Experts of a small language model.
Experts: 24 experts in each of 6 layers, 480 tanh GELU neurons an expert, 2 picks a token, a sigmoid router.
Training: a variant of Adam for the experts, 544M tokens, 8295 steps.
Below are experts of layer 5 (counted from 0) of a mixture-of-experts language model. Rows are named router (the router's row for the expert), up (a neuron's input weights, with its number), down (a neuron's output weights, with its number) and show model dimensions 480-559. Each number is 128 + 32 x the weight over its row's rms, rounded and kept within 0 to 255. Numbers have three digits each.
After each expert's rows: a language model's description of what the expert responds to. This comes from a sample of Wikipedia text that the model never trained on.

# expert 4
router:199116142154104138070143106116132110089138154161093168129124178152131151157111129127099085113209133158128149173107098169111122190144118131167150105101167098158128102090201140109159130122144146174108181140107144114122131097142166133099153127
up0:121113092135122185146112101100117121140137147166124114153121128096106097129126089063131112146164114094136123127156120159126086144135159187172112143139148084126161141134111151124085100095072139138097133225109154112099115107144189168149107156
down0:096121096175231109092106153138053150121122128133084092097112127096123117118196158183129155124127079161133085062195138161129134115144132163162118167165163114094102098149112111139074160165182135107208100176104087180152107117081079084148130147
up1:217140140151178118139066109167141060119145141156129176160129092081121099141127153124215136139111167192111153160131157105145120162143108119123104139042154110080114196140140083169154081114148077116123106142153102086145148074176085153131137156
down1:110157103165125112056114155134129169118138163127130103109138139105142084143193171191132096107173103150164101115118150175094077107169120107129100156134074160182125119113159165121129081111093160148124123122085114115136135100045161049159138103
up2:151127163153193155085142080138118131163108112168126162101133137144144142091167140113167115106125132084133128133124106185154131113099165120076119113104180120104131135222084152165128051159150121145132101149085165096143130112096174161153145127
down2:103130107101148137116149145173132142045125124147051133070139129069148137190146131112112150126119150142134110098154154171118118119156084211187073132142071111099115120118121066164167152085086094096147131152116118125157130141118143100073139203
up3:096132139103094154129096128141111101137096071133113189137154089079172168135112175094161133112156108148128101124133153167082154162164166102168117120054187116142131178185107171118155126139099129138135144166147119133139117127063106139115122117
down3:152216111094114137133103114109117097164137159129117119108106140146097134098149136133128111184166154096120126174136156086123122176131137136134145086151151131176116146084175142046137095095105131035187148105090079103190188116109063118109132150
up4:215140127131103100152116118104172098118064116134178164139147120094111123182145124081124092173155168106102082081173083088139113206121158160151127172089216143114122121113145168099117149091161153150143125102080085095142187102096190144160179080
down4:108087107110092168071168117143146089087114080142077080028155130146165102102113119088170107141153145157183131151108122166192106138140171150056133169148085142140156094140114137137114084080090129133125084127141138063102091108127102075116128107
up5:150117107102183117136152151125112087166089098183109091134160146084138070179062119187129089160173120100098109110180165199146171177080122171085104121116135069167127154089126126157086110138122147135115108206103111113203192132123142137131138137
down5:114160165178132087167148149193145119154172110168179137174096064114185129159147124063131136131144164181106208163104084082123112169145094119158090119135174123134105152098106110119148186104102202189082187124099151133157133155121231224146193141
What it handles: Sentence-ending punctuation. Commas, sentence-final periods, closing quotes and parentheses, and paragraph breaks or == section heading == line endings after the final word.

# expert 7
router:143141143113044071131107133144135172128098162188136161088125108178103145111176129150164121137104056145124185124137125097153143064091173099106170104144112140116106110194166083118077143147170122070131093101132135181125044153115110135168131120
up0:188126098119139122123111122149140097076113168189127102138084148159180098127082135146184131118109120097150128129057067055150163093172134100129149137109173118104118136141144103065128146125179105196135102149101129112111063110114147156154141158
down0:103159168101177106144169144140132108162151140131147116109140128102143134147098090121157122086111125038102129119113102161167107100105034126132105160118097173116097189149182118108125108155179090088185185152144090093152178143193097103135125082
up1:203151096153154102159160131118121133235088134168140123157159145092165109151072101161189162111083197046149108123110144139096154106096129099123109107134162141176135164140121119138077094115122062113163116122143140080120112109129139192138165138
down1:109121133138137122167119178087144124151130146116126148028138064136139086126105144143086097095160134137128141144100152107129086136079133122121070105140192157078202104128165163118149063124107143137122085081148084106123185123095081130126164151
up2:124129172166104101149198139116177112098117152167154129152125168101152136100164176155063172137123079103177144088163080130079138149099152145110072111129153092162108103105178116146115135126151123131111090098155172164107110127120115098152177139
down2:112151089138078112142064150116136087174178112138092133196062106156090141074086122106173137053147148148235162113168136113139134103118098178126107145172089152120144117161124175188107101113121051143170166126142065111201096133084132152200143173
up3:095135190146071136139143105112147164081113171148136099096109095105076170071160147139170169157157171103129146159134129111168129088102042157128112110135135108099152086188181112071115171193074145135135106169115080157147122146101208132194128117
down3:149099174098131112151135131120146140124109098122136115158167139139144118174164086051129165120135102100141162163141103111122120116157129105161110117119112185178105098142157082122176133128131112103165057148125078124095148167131167123131079151
up4:186144141146123120102178113135146129134108062224200155119097147159174144129136194113112211129146088132105092127160119119161125089050114101130071164145106119126136121118111087149110131169126053099101136176130128144148089125136109136158135128
down4:075107143247167140167083052149176123115117085179064107106116129134157142170094122109132104140150132109118134096138132136177096114150129064172129181110115075105146115111146121090115165113111106159159166110093148085153139148071084117091117121
up5:150092089154142108108125088167148135078160186151129119184113138091122102081076117127123132171132112098043135147176123144077120130086084095142097146101109099083113119127110114169170049175114113119150135166117139130090149128149106162206152037
down5:112117156143125089095112123107015106120110124138115081129186091161104129165076136126098115165030137170163153116143172148152184145142122157104135152126156101135110168080146137123134153148084116150098110149146184092138093097147145109149155131
What it handles: Punctuation inside tokens. Periods, commas and quote marks in numbers, times and citations, such as 1.457 and p. 17, plus short word fragments like s, he, Th.

# expert 19
router:142163190169166083155105131106162129071072119050188121123111063106119126077112136133096105069072134207142087149110126176113066132132141184131075163109098156129115129115136169090108110087134143125160114135106114109156151133119079127162093142
up0:165079162126124178101190095203119104130165202148105124156121139167142168088108133168098195130139156171158110168146116109081141094065154124127149134130125137127153148134167112090135143130057153124142142169093151109098150119103061105158102146
down0:103134140112092157148136143116104122161046130187128130134177120149162100127074133148122086106155175123125102146161114087103146191098068112129095161079127138114156138183102071152133163186137110078069150116119172183122172181119083140124139108
up1:174156145161066097151152091081156137135056160140118111105111053169127169106189144118112142147136079126121142147121163169077115101136124131140144157098104155104099166107159119107170142119106095100178123133178108133135160143072117118132163182
down1:081166138224161136191147070100166135091087131099058114152178100132132106077086169118084145146078112126110090104116159126154128078107125082103112147112107137134118144091110171119140156095096165088185177233159142066111131170184134099147129148
up2:095114137096107094170118144137143124043134102154102097103059054119120069121099140125116179152138192122152164125107163179108129100117143069175119157125117061100135141154158132147110089130139097102167151110118134145129101111117134127168141105
down2:114066156128167087114054191107128097152102133101158121200117127165161116121102102201140184123165122125122167165136151128141131178111108162177132130117126131190094111101162131085162098194090130097131137152237141094095150111128088111142169160
up3:137130097143081080095077148192177105138101106076125135126120162110176118168163106184110142113108059099133095126177179146058113155062161148134109087086165106185091155135131133113188159179101087128143116079083100101097130141062113084106088077
down3:099094141179126142102123105071170116161084139158065088129155073136196107060120125138103117107087071126155102124145131155131116056118076124090090118113145116101094141154122087110138176128099128135114124091123131157136175109163140122130131155
up4:109098123103140129133140131161197092117120167128121088172081148123070155168162135095101173210141222152153075118098109098111126154131123135047099150021152111151139149138088127128162128142124138066140083124089160146179124155141166140150105136
down4:200112126081076126169082126158114155166103135118123082131127187107093159167124131149127148141131124160183128066156209114109167174191076174096125162106125148076109147168122172090120138117124102098157162092071115161126114081120179164066101185
up5:132079111118097123141116066233209106092073166112161189151122144107171047136090113146100136169141106138133060133135118180071129154145142119150157124113166115165127156145139175174132174130122127171177100173133178148132141203114177145133143105
down5:096153139070087116161122106166160137133135092106103195071116121093090057065141107144133115131125121137097155181147175120127155123201243119100086068154154165126154165116157188077069154116123072155193152078137137135092142104142219127173095187
What it handles: Table pipes, heading marks. Table pipes at row starts, == and === heading markers, opening quote marks, and first pieces of foreign names like Rah, Ern, St, de, Al.

# expert 8
router:144122083104102157129174136129132121092137178133140056154121176106143128146128107163136099173096176082129121150140169123136049133148132098133160075132129132126106136067096120132155152116132125182191171118104111131099113134140198143127158160
up0:174089138127080119202150159148085090150118091172119074150088132098103106074130146162139131099152124179176152141120176176113066123116120074194110143124134140133158176121128098132154167154133047200101153105143114108154118156075119133127135124
down0:139150125068103134040175124185121071101141142103163159145122164077059046159098146130103169122183140084124071137113093149097174155118142135112149101110127223112116161127080158112173140115132143169124069141133171092140188087119136174107153073
up1:106138115165129128160138137180111116081130152170082162133065089142148117137115110097157161148138184130123089133113166120123099099161105124099126182086111098102119132095170127132141085173090157136111084166130138134116170152164160139139141168
down1:135113134129171073102118115062113172174130203084180150122128138087089131144096087107168088175179097092108066149135137117123114154134156160147158151141153084160164102132128091105125139163152150127134070048123146174138106179158134121099143112
up2:073093150147126095124098103084172136147138156146137108169122201125193121175127127128133125210163112092200118113143118150152118138155123119094116117131094052166131150199104116172133111150119102200175149094073119185091169137097148116155154170
down2:091155072116169134068126144160082116101107121152092159147186102130098120162150115147142105138136144080169099116164119141140174138126141124128107144111125156155141049097187173123161139114107118091154076176156110041107168151144111104106119156
up3:085121140176092163162151133105063086105131195148186145115128159133158124099103158097126135142133109129181126103151063095146094134142085083110115139081099112166121151111131184164111100125164099081112134171142121061092185130156175128129112080
down3:143159149042180119161091153126154159160157089104148137102082179143195101165053070143142118083103111098103133118119149144148180105136166177118161133150155145072112098114128129098160149080132135128115123176074106179118120116104082108123030152
up4:134142084156160172144166150108100074137108176092098117137083122128132121118093101122121200124190120114082036131112152109160065125116113118082140180122118150131159143102165128148163103128152115156119126151133148152156200084098123119174151129
down4:047177117144164136135166110109126152131112148107137172187184139169117096140124127127079115116173103100154117095149105155111082118116146155164183115111159127163113092095124145089173159079143152158141157178150119148136072167121096135173157154
up5:174135071191138113163075151133119125128100144155155161146080116120142087121136166082180124130138085067146167138160112069205100158110124078126148192126118155079140139140146152086160108131110156126106092091105121120101127088092077172105120102
down5:120142143127148094129146152139136199115189120086159135127128166138103149137130177129134146191092141070152118107180151152038182194126109089123160132102141166079106159147149099099169111105061181138100148186116158156131080154124139106135122211
What it handles: Mid-name pieces, function words. Inner pieces of foreign names after a capital initial (Y-ouse-f, G-á-bor, E-ind-hoven) and common words the, and, in, of, commas.

# expert 20
router:062125109255134139118131121101081142164143066087124094123123110116127125155135134146121118158113154119142087091094111113106133190150116106133121124134097158142087151112078103120187150112146122138130125085168121185131129163146121143145125104
up0:173110124159121090132109070123138110179137154113218102117073088120129081106087097168180159167151110120113089099096089093088097137119117115164087142092132093140144118183144155093150144089134131113187131114163146167125126110113114184111158124
down0:123147100118139127070143115130106186105139135135087090100187113158116110108143116095127103132105072121150156186119116108091176109146179170169081136118056121094125092099163099166112137197143112133193119169162096125129120150092170112046110123
up1:142144108143174107107181146121123109134156116140163101145074181179082184107116138176136178136144121100147092145147168137156163129108171143120093122124162126127126129061097109065122085174102129102125083144084157146179135101118113132156124090
down1:151079138122150125076115193134124163083151195107135139156155152176093117132111182130118135162124138125171151142166137175121148169118160157149110134126108169142069125111117122092136082139087128140141082122143122118167150153139107110108106103
up2:109160147180156170117111147126169117121154111122123108125086099135075214178151104106142159156096175080118117222157157077095130164178156086093068119165125151068112188096113103108146108152202121162086115147080167153130079119097145152119165106
down2:182094120137112129193139121169123158134153142170170136121158114137094091053158105117114092146134078110178163079150130122150107149146094168106185183097127109154113101099132146105151106138147163108141124095122080108130189214164122168124118142
up3:155118142180156136145138126087110082145145182107139109143092130083102113118087123125134150109147154085132100150135141122102093102116188062098068168112155097133171079061125122134105076144139098168128122135129127165144087159022122117162145139
down3:156174125063096089077106164149119110109091124075141129166112065173082149107109150125108149119079102156117127077107151101131075170134118123179138141198154129129093137128198140109160130191119140146138170144106126086078145125116105145211102125
up4:115158176246157127106090112135128123158103144114149125065092113094125138088078145122142121177161108109131146121082084155124121099116149082107161174108165138142095112093135198082107094087160064145136125126125134114131129116117131110119107099
down4:166133126110133198194129091053139149127135085127065163168145116199102066136152136121111121138158183142079062151103146158168187169161181148126115095139126134102140109143143155174125108125079162105153107100110172098120143200121128132112148090
up5:126136083096134152136052168164138124107152143126136095154149134119138111163165126087153154123190119140121094104086120108080138101133142110096122145086165107103081117129071181080123130131135129132177107132103117095128109114108101139143112129
down5:125097125136156102119151163118147124116121101169129138114128085099103145101076165164117118157126129164122079125174118126150138195105080188082184111146116196161051110098141071081117145118187133087122094083132154098138152124101075117157143087
What it handles: Space before numbers. Standalone spaces and opening parentheses or currency signs right before numbers, dates or glosses, as in Established: 1981 or (London.

# expert 2
router:133105096117186132112119152155089089136146103143104070141112123083122134185153125152109153157140099090117102170159050148124157089096151154119171150107135177086160185087141094091145101156114134083121127098122153045106151167103126127094103150
up0:135100131131236141085155112196109131150140133179087136113089112093124100089157123137137122143165146096152100115108071192155114186141113109174132131083098090153069175156177139148165113091121084143161112104086130090139172122130141153174161127
down0:120138123164123111149164135090150177138113140155110107152132125182125109176097049112080064191151117148103130126099188156123088158133121093140125090149162128109116101107116138099124105106146113108159179102137119143121095097077110081117117088
up1:182127127140096167143102073111137066117149164157107125150163114139147082130143111120133141131153141101135137152127107157107069036128154153166099145120089118150113151134171132086100081178129073120142092141089109129143112164153089145088150150
down1:110118132052121121101139131153110115111148083102135164157142130098156099131110131093149138131094119111107170130083103181103136107182176164170155091139114138069108108157109131098124124064151085155150086110099089140107102081141166158149096128
up2:130069102165125151137070132132124115151150125152160115189118141127104120124111135130141183160142103150058142174130108139072178164070130132097133119106140115068136187102155150083199138147121175054149121133120112117118054141153096129126206098
down2:117158215111087127095184149110132132174143100172075103074106123153135110129119100124128155174102134114139156045154115155144139143112167141138099104119120181097101088158078064140149101128133149079137133167072161125160090079132092105177147127
up3:094138151139135121191129127185171145086188157203127099118078171095128146146108108117179115148098152117152126109145130139113141140131186074163096115111174127197098088126140155128060103150200134114076121103144181137080146149114165094096126170
down3:196152170255156109169146130113136089105135133128112136122163197125116157083084134170130101125143124105167196087112083118149137119152127150151121168127147095125105156182079128099129107066121100115094184122133135134179163090135133091147142092
up4:125166152169128192129189139152118103096119142126169071122152093154131095186175110081105132167151094062146101149076070134125105155114147123123109166119134112178131125176155115116112171090131121135110094105137114101028101159116121129151087163
down4:125087120133150142189136110191085147092088117127113146105132169175145149118158125099152165156136166124164114150118084090094191124123168128146108135162102108118140186128174183132184154094098106079154094147172124098136110149069156115173129136
up5:121116154135049117124155165117100139140110140178146143062090046147168134136101107088111141111074144088109157152106090193058140081173128161089147157107096162031186124096083168139122119113159104125106078118118067133134126094158136121169168179
down5:150109111160088145088123151121118113132139121192156098161102112089156068171148094147130104075163122138131118029152092064146163163105102134163107141145098159107058127143194147128072123108113104151180135098122117111105093182160095094117128115
What it handles: Foreign name syllables. Middle and ending pieces of Slavic, Italian, Spanish or African names such as Rostop-or-ovich, Valp-ara-íso, -ski, -ić, -ova, plus the verb was.